Weights of a small mixture-of-experts language model, trained from scratch on English Wikipedia: 287M tokens.
Below are experts of layer 4 (counted from 0) of a mixture-of-experts language model. Rows are named router (the router's row for the expert), down (a neuron's output weights, with its number) and show model dimensions 0-159. Each number is 200 + 30 x the weight over its row's rms, rounded and kept within 0 to 999.
After each expert's rows: "raises" lists some tokens whose logits its average output raises strongly, later layers aside. This comes from a sample of Wikipedia text that the model never trained on.

# expert 9
router,218,206,219,263,152,229,201,191,132,221,211,228,202,119,212,291,149,242,241,211,237,208,263,181,207,184,169,209,170,211,205,169,164,191,213,258,182,216,232,149,220,195,206,227,214,223,176,258,173,243,211,221,192,132,244,191,164,249,182,246,183,214,259,210,160,215,217,216,209,211,175,196,187,216,222,190,188,204,189,231,233,235,237,163,169,254,210,202,205,217,161,182,212,192,198,196,181,186,193,162,188,168,175,174,194,227,189,205,175,179,248,178,219,226,193,216,169,183,202,155,257,197,216,199,228,202,186,173,134,192,233,193,268,190,225,201,181,246,193,202,199,211,146,192,163,149,200,263,217,199,243,225,179,195,192,218,195,208,172,214
down0,203,202,199,264,186,174,191,195,188,213,195,202,185,211,229,194,169,178,189,203,156,179,213,198,148,222,215,170,225,220,184,247,249,201,200,221,167,154,195,203,186,231,268,265,215,242,155,227,214,210,234,181,169,194,237,200,228,226,240,188,201,212,241,189,228,236,177,201,282,291,198,148,201,202,205,186,214,193,277,160,214,191,255,176,214,208,174,178,184,183,231,192,183,160,152,164,184,175,233,222,148,158,203,247,206,215,217,213,130,226,175,188,224,171,154,196,218,200,190,128,189,189,207,185,202,253,182,183,167,210,174,234,202,212,206,177,150,210,174,160,168,211,169,229,214,192,193,166,178,197,144,214,215,210,226,176,154,190,172,138
raises: " (", " to", " the", ",", ".", " a"

# expert 100
router,228,156,237,178,137,202,204,151,200,199,167,144,224,174,196,186,219,208,194,229,158,204,177,211,201,188,207,228,171,168,216,213,240,188,240,187,190,195,200,208,200,189,150,183,245,194,197,158,161,187,182,151,139,252,196,232,212,130,239,181,213,250,258,217,177,246,203,205,160,224,258,217,217,204,208,172,146,241,219,159,201,204,177,172,168,170,172,206,175,213,159,244,178,225,225,226,194,162,245,202,142,159,268,219,202,186,188,176,174,176,224,191,207,232,212,259,237,234,153,143,270,225,175,205,219,193,181,184,227,183,229,208,152,203,236,224,223,241,181,200,219,229,227,204,250,240,212,241,237,213,169,212,208,217,213,219,228,180,192,188
down0,196,109,203,151,192,227,178,170,212,174,224,155,175,190,198,179,222,206,232,225,170,200,233,192,235,205,195,223,217,210,236,194,246,180,153,222,228,154,194,279,186,197,213,228,229,224,194,182,177,226,176,167,223,197,255,168,234,197,160,191,197,190,227,233,183,200,220,183,153,163,137,207,151,172,194,168,164,173,154,200,248,244,162,204,183,253,185,215,194,200,208,219,204,162,179,209,171,178,209,202,209,166,264,220,217,215,162,205,213,197,189,195,250,177,202,179,163,201,230,120,157,151,208,186,250,221,188,266,202,200,184,169,241,165,166,157,171,198,182,258,163,172,151,142,218,198,212,220,236,227,197,217,181,179,182,176,183,224,161,191
raises: "oss", "enc", "ist", "ays", "ec", "erv"

# expert 1
router,232,207,263,227,210,189,286,197,207,201,165,164,198,148,188,179,211,230,152,188,201,190,214,250,204,157,199,191,154,154,209,191,158,198,203,212,188,172,192,209,227,185,175,215,270,125,218,203,272,222,221,217,138,224,231,153,143,152,215,184,151,218,178,208,174,184,176,173,186,185,194,199,183,262,230,219,168,219,186,204,204,154,228,237,216,220,181,242,232,239,219,219,214,207,233,192,218,171,165,199,165,172,175,179,163,214,190,201,205,227,224,231,195,216,181,239,229,186,221,202,202,235,228,220,236,149,236,172,210,174,193,221,169,192,229,185,225,232,165,164,220,231,213,197,198,209,199,263,247,183,235,213,183,185,157,167,278,141,212,207
down0,192,188,165,140,212,202,213,226,186,138,182,185,153,208,186,167,244,186,199,234,229,193,205,180,172,215,193,188,255,166,178,199,200,197,177,138,191,191,141,236,223,188,209,171,233,160,190,208,223,172,201,216,128,231,171,253,149,215,181,174,182,154,199,215,228,190,191,201,197,188,175,166,229,222,204,217,165,147,214,174,159,196,161,155,177,173,209,205,228,131,184,286,242,221,217,192,226,193,207,132,178,180,204,169,145,207,234,117,226,233,238,205,188,224,219,171,133,223,200,176,250,266,224,186,199,248,189,186,211,205,221,164,207,192,197,219,201,220,236,233,212,233,226,194,214,224,220,267,202,205,168,183,173,198,178,185,191,222,182,203
raises: ".", " and", ";", ",", "'s", " ("

# expert 65
router,167,196,203,224,161,225,200,137,276,187,205,226,204,198,213,178,261,212,245,193,201,197,194,234,202,178,208,181,172,216,197,192,216,188,273,211,232,200,221,192,210,236,183,205,242,212,218,177,149,228,189,149,194,167,203,195,191,212,209,205,214,162,232,227,197,221,306,225,176,206,279,228,227,166,258,226,184,196,183,194,211,185,234,237,153,184,163,196,190,180,191,186,199,220,189,214,168,202,270,170,135,145,228,208,169,202,202,222,199,211,248,198,245,233,215,222,194,217,229,135,259,209,190,221,190,210,150,207,181,198,158,225,155,201,257,213,211,204,204,240,269,241,194,201,188,199,224,186,199,158,224,158,203,256,194,213,191,196,199,152
down0,183,165,182,179,170,218,171,275,144,210,233,207,203,226,207,192,164,220,233,225,193,221,180,207,203,252,208,168,199,230,169,221,206,187,206,181,207,181,196,215,207,227,236,215,201,191,195,195,200,247,120,264,195,195,233,230,247,148,229,112,164,173,196,226,214,218,154,197,257,213,161,172,209,192,210,188,189,232,202,208,218,174,160,184,209,192,169,138,209,229,195,185,230,129,208,228,223,206,217,212,182,191,208,249,166,268,184,224,175,165,180,260,203,175,185,143,216,215,163,175,224,239,215,156,275,217,223,215,248,203,185,227,209,169,179,201,186,178,195,226,228,179,205,195,266,188,212,209,155,243,232,170,176,229,192,237,179,230,216,243
raises: "|", "ec", "sc", "As"

# expert 84
router,234,159,194,178,197,182,214,207,239,189,185,138,238,173,259,223,194,190,214,215,195,167,146,163,181,219,208,205,198,201,225,253,200,204,250,209,220,187,200,163,229,190,226,197,260,175,244,214,197,193,246,153,170,182,183,136,200,155,286,200,208,158,189,233,236,195,231,210,179,222,190,150,146,182,185,215,202,162,203,154,222,170,239,206,191,170,208,197,163,153,165,227,208,192,204,234,223,213,216,193,190,208,180,177,194,157,222,215,179,250,231,155,227,206,129,276,178,187,190,155,217,177,271,181,267,189,159,160,188,188,205,181,200,208,226,170,262,184,179,182,170,236,232,219,206,216,233,159,185,204,236,215,218,167,191,193,185,193,187,151
down0,185,203,164,221,207,199,195,160,243,196,190,215,186,197,206,140,201,223,180,213,186,142,122,209,188,236,192,189,217,216,201,194,192,225,241,211,165,153,150,227,171,229,202,193,198,169,217,220,204,220,140,179,150,257,172,230,212,204,207,210,258,201,174,209,178,203,174,181,184,244,209,180,225,171,184,187,139,234,177,196,145,195,246,197,209,255,194,165,224,205,159,206,208,199,203,159,138,249,208,166,246,193,185,142,184,196,141,179,172,176,237,161,253,188,208,209,219,229,162,179,206,172,131,238,219,167,175,258,193,208,194,245,200,219,225,232,242,219,247,211,249,197,156,183,166,198,175,182,189,245,241,155,257,229,219,212,233,206,210,205
raises: ",", "am", "est", "ly", "w", "y"

# expert 72
router,169,175,206,223,175,205,184,156,222,192,201,252,198,233,219,172,243,221,226,184,192,193,155,231,193,178,184,214,210,175,232,170,215,139,201,171,211,215,177,200,203,223,236,210,205,227,225,183,154,194,172,157,214,128,220,196,181,217,185,166,212,184,243,261,211,200,286,204,183,221,193,265,219,212,293,213,159,158,215,142,215,142,239,227,202,200,210,189,208,154,211,148,238,192,248,191,162,212,246,159,161,164,218,198,156,253,166,203,202,193,233,197,219,201,218,206,199,235,205,148,239,252,211,236,209,182,165,225,205,211,129,220,194,219,233,253,208,218,186,215,236,223,204,192,193,182,247,225,225,168,230,194,186,247,174,191,169,229,181,187
down0,197,257,195,219,196,213,192,175,203,210,203,212,230,184,201,191,170,204,208,251,246,186,208,189,189,189,215,197,241,173,231,145,205,189,161,203,195,231,212,178,199,198,213,204,216,194,229,167,211,187,183,203,191,258,202,215,233,175,164,149,209,217,204,216,175,189,199,191,220,208,250,166,180,152,186,210,182,201,208,176,173,188,278,217,250,253,208,216,258,126,252,197,150,172,193,180,205,218,179,198,165,178,186,142,208,229,259,174,190,219,234,164,187,146,189,163,252,228,204,251,236,233,229,255,218,219,148,243,180,218,227,186,182,203,256,185,226,290,194,191,162,163,224,148,221,197,221,186,214,240,186,145,181,210,132,187,173,245,192,169
raises: "\n", " |", " The", " This", " In", " There"

# expert 124
router,232,194,192,253,184,202,193,219,248,192,199,152,222,221,250,167,236,220,222,208,217,231,188,216,200,118,194,202,189,183,203,225,230,158,215,164,180,192,173,216,216,190,201,277,195,227,207,210,191,190,190,131,210,190,164,205,135,213,212,216,218,199,181,142,191,187,266,189,208,178,225,281,235,214,237,173,228,196,184,207,222,184,238,171,189,199,145,210,210,181,198,124,151,230,214,221,239,194,251,200,160,125,198,221,207,162,186,175,188,177,213,180,228,173,219,187,214,213,265,181,168,164,212,249,209,231,233,175,201,208,199,205,199,269,246,211,212,259,185,212,229,233,192,222,177,183,245,242,226,202,206,165,198,241,259,195,183,166,197,219
down0,178,207,210,212,220,204,203,226,204,228,218,243,186,181,171,135,200,170,177,211,193,222,220,230,168,210,172,202,180,147,200,230,173,212,199,170,209,182,201,250,217,250,202,199,162,209,224,139,186,192,252,163,201,225,175,191,175,226,251,180,147,230,169,179,240,189,288,186,261,233,177,237,203,188,211,193,204,188,226,200,212,211,179,179,188,236,210,197,208,128,225,223,237,173,140,202,220,231,137,218,224,227,202,214,205,178,257,212,196,230,142,190,209,179,209,255,177,182,210,171,241,183,189,162,197,179,171,199,267,183,166,181,215,222,194,209,214,145,135,147,195,230,186,200,169,256,253,157,168,191,190,237,257,179,210,182,196,223,177,148
raises: "ers", "ing", "om", "er", "–", "ary"

# expert 7
router,168,174,187,228,182,220,198,123,288,190,168,177,197,235,243,163,266,188,209,198,239,186,178,250,214,179,223,190,171,221,220,208,230,217,255,233,230,226,215,195,202,222,189,282,228,171,229,185,153,203,205,174,187,148,187,206,174,221,210,164,242,206,182,237,190,225,268,200,175,167,245,229,232,199,226,204,201,211,206,212,228,189,184,211,149,178,176,175,214,161,176,193,180,193,228,186,200,176,274,162,138,159,231,211,149,187,204,203,210,192,262,198,258,187,199,214,218,202,209,170,207,178,260,237,203,241,151,224,189,200,191,201,191,202,247,231,177,206,220,235,277,236,158,168,184,210,227,184,180,168,202,168,207,220,169,186,221,195,225,197
down0,159,250,243,165,185,190,209,124,216,206,213,214,182,173,216,246,217,189,151,208,250,217,227,194,221,197,121,174,219,168,191,161,197,161,170,171,251,168,238,216,239,174,224,221,225,254,207,207,212,205,189,193,220,242,221,184,258,211,252,227,219,154,193,179,208,220,220,246,208,232,252,207,219,245,221,200,214,170,201,137,206,263,208,215,198,131,212,180,189,190,183,168,157,223,189,231,151,176,227,204,189,220,179,232,204,224,163,216,184,217,190,205,163,232,218,238,192,223,200,202,208,175,208,265,230,211,217,170,201,119,184,220,163,244,183,178,220,162,178,231,178,197,174,155,208,201,165,204,204,200,173,123,191,180,245,172,213,209,235,175
raises: "ets", " of", "eb", " when"

# expert 125
router,167,191,203,211,146,221,149,178,232,156,191,222,267,199,219,190,285,214,219,202,214,172,162,204,209,160,198,177,250,192,194,188,231,200,209,245,208,186,174,176,209,195,179,238,246,199,196,169,109,219,189,143,187,146,207,208,205,182,225,233,217,183,234,216,232,189,257,200,183,227,247,233,167,162,245,166,221,202,194,168,214,187,230,211,155,204,158,149,188,162,167,196,224,187,204,192,210,184,236,145,174,225,276,171,163,198,232,192,201,213,235,208,256,224,189,216,192,221,197,185,235,207,152,236,133,191,168,211,182,179,204,205,195,167,203,252,164,224,220,207,259,223,243,184,187,168,251,189,193,163,180,215,210,207,242,186,188,229,205,156
down0,168,222,199,210,148,212,172,244,232,217,226,190,218,163,197,212,174,207,169,229,230,262,172,139,176,208,192,163,211,193,220,221,192,177,264,184,258,219,128,209,208,229,167,204,228,185,172,224,185,208,228,186,194,240,255,191,198,261,211,182,254,224,238,208,202,222,162,144,170,245,191,205,237,262,206,236,194,246,157,218,210,215,212,205,183,147,209,236,218,148,240,241,185,228,177,182,207,199,218,169,179,232,223,195,191,276,211,185,191,201,224,184,224,187,159,198,170,213,221,176,211,196,205,166,260,181,213,198,175,230,177,190,199,206,199,225,189,199,245,218,195,187,206,228,246,258,146,271,221,228,252,134,198,178,153,168,206,210,206,200
raises: "-", "C", "es"

# expert 6
router,246,220,153,178,170,172,178,200,222,191,232,212,200,201,137,234,172,156,209,219,197,169,188,214,205,192,193,220,239,223,209,227,168,197,135,166,152,195,241,214,217,204,247,227,188,226,138,173,187,183,181,166,186,251,220,171,180,214,180,183,212,216,211,170,228,185,181,261,209,215,145,193,172,167,223,132,164,257,237,187,236,263,179,223,206,175,174,165,159,244,164,240,138,193,205,183,173,198,164,245,225,193,226,209,193,167,167,202,197,209,212,198,205,178,252,211,171,196,209,212,202,241,227,198,220,249,174,215,254,163,230,227,191,151,154,228,182,208,254,233,167,226,229,144,198,254,195,171,218,240,196,232,201,195,222,150,208,218,252,220
down0,220,214,212,213,235,190,207,183,214,195,192,166,183,203,181,273,186,203,173,234,197,232,232,261,194,227,221,194,210,209,137,189,207,175,220,245,204,249,137,233,228,170,240,232,182,226,178,145,271,243,226,197,198,167,260,142,215,175,200,223,162,190,214,140,189,204,216,214,187,176,245,171,202,205,223,230,253,154,254,284,178,182,168,222,150,196,212,184,124,174,248,174,175,156,246,224,234,214,159,186,182,196,148,210,209,211,167,206,215,191,232,171,199,145,176,187,171,205,187,266,194,167,227,220,152,166,213,246,214,200,166,192,174,187,196,158,215,205,181,187,215,229,176,201,209,195,220,226,179,222,165,202,198,173,196,201,200,229,217,209
raises: "or", "im", "ap", "ack", "ine", "apping"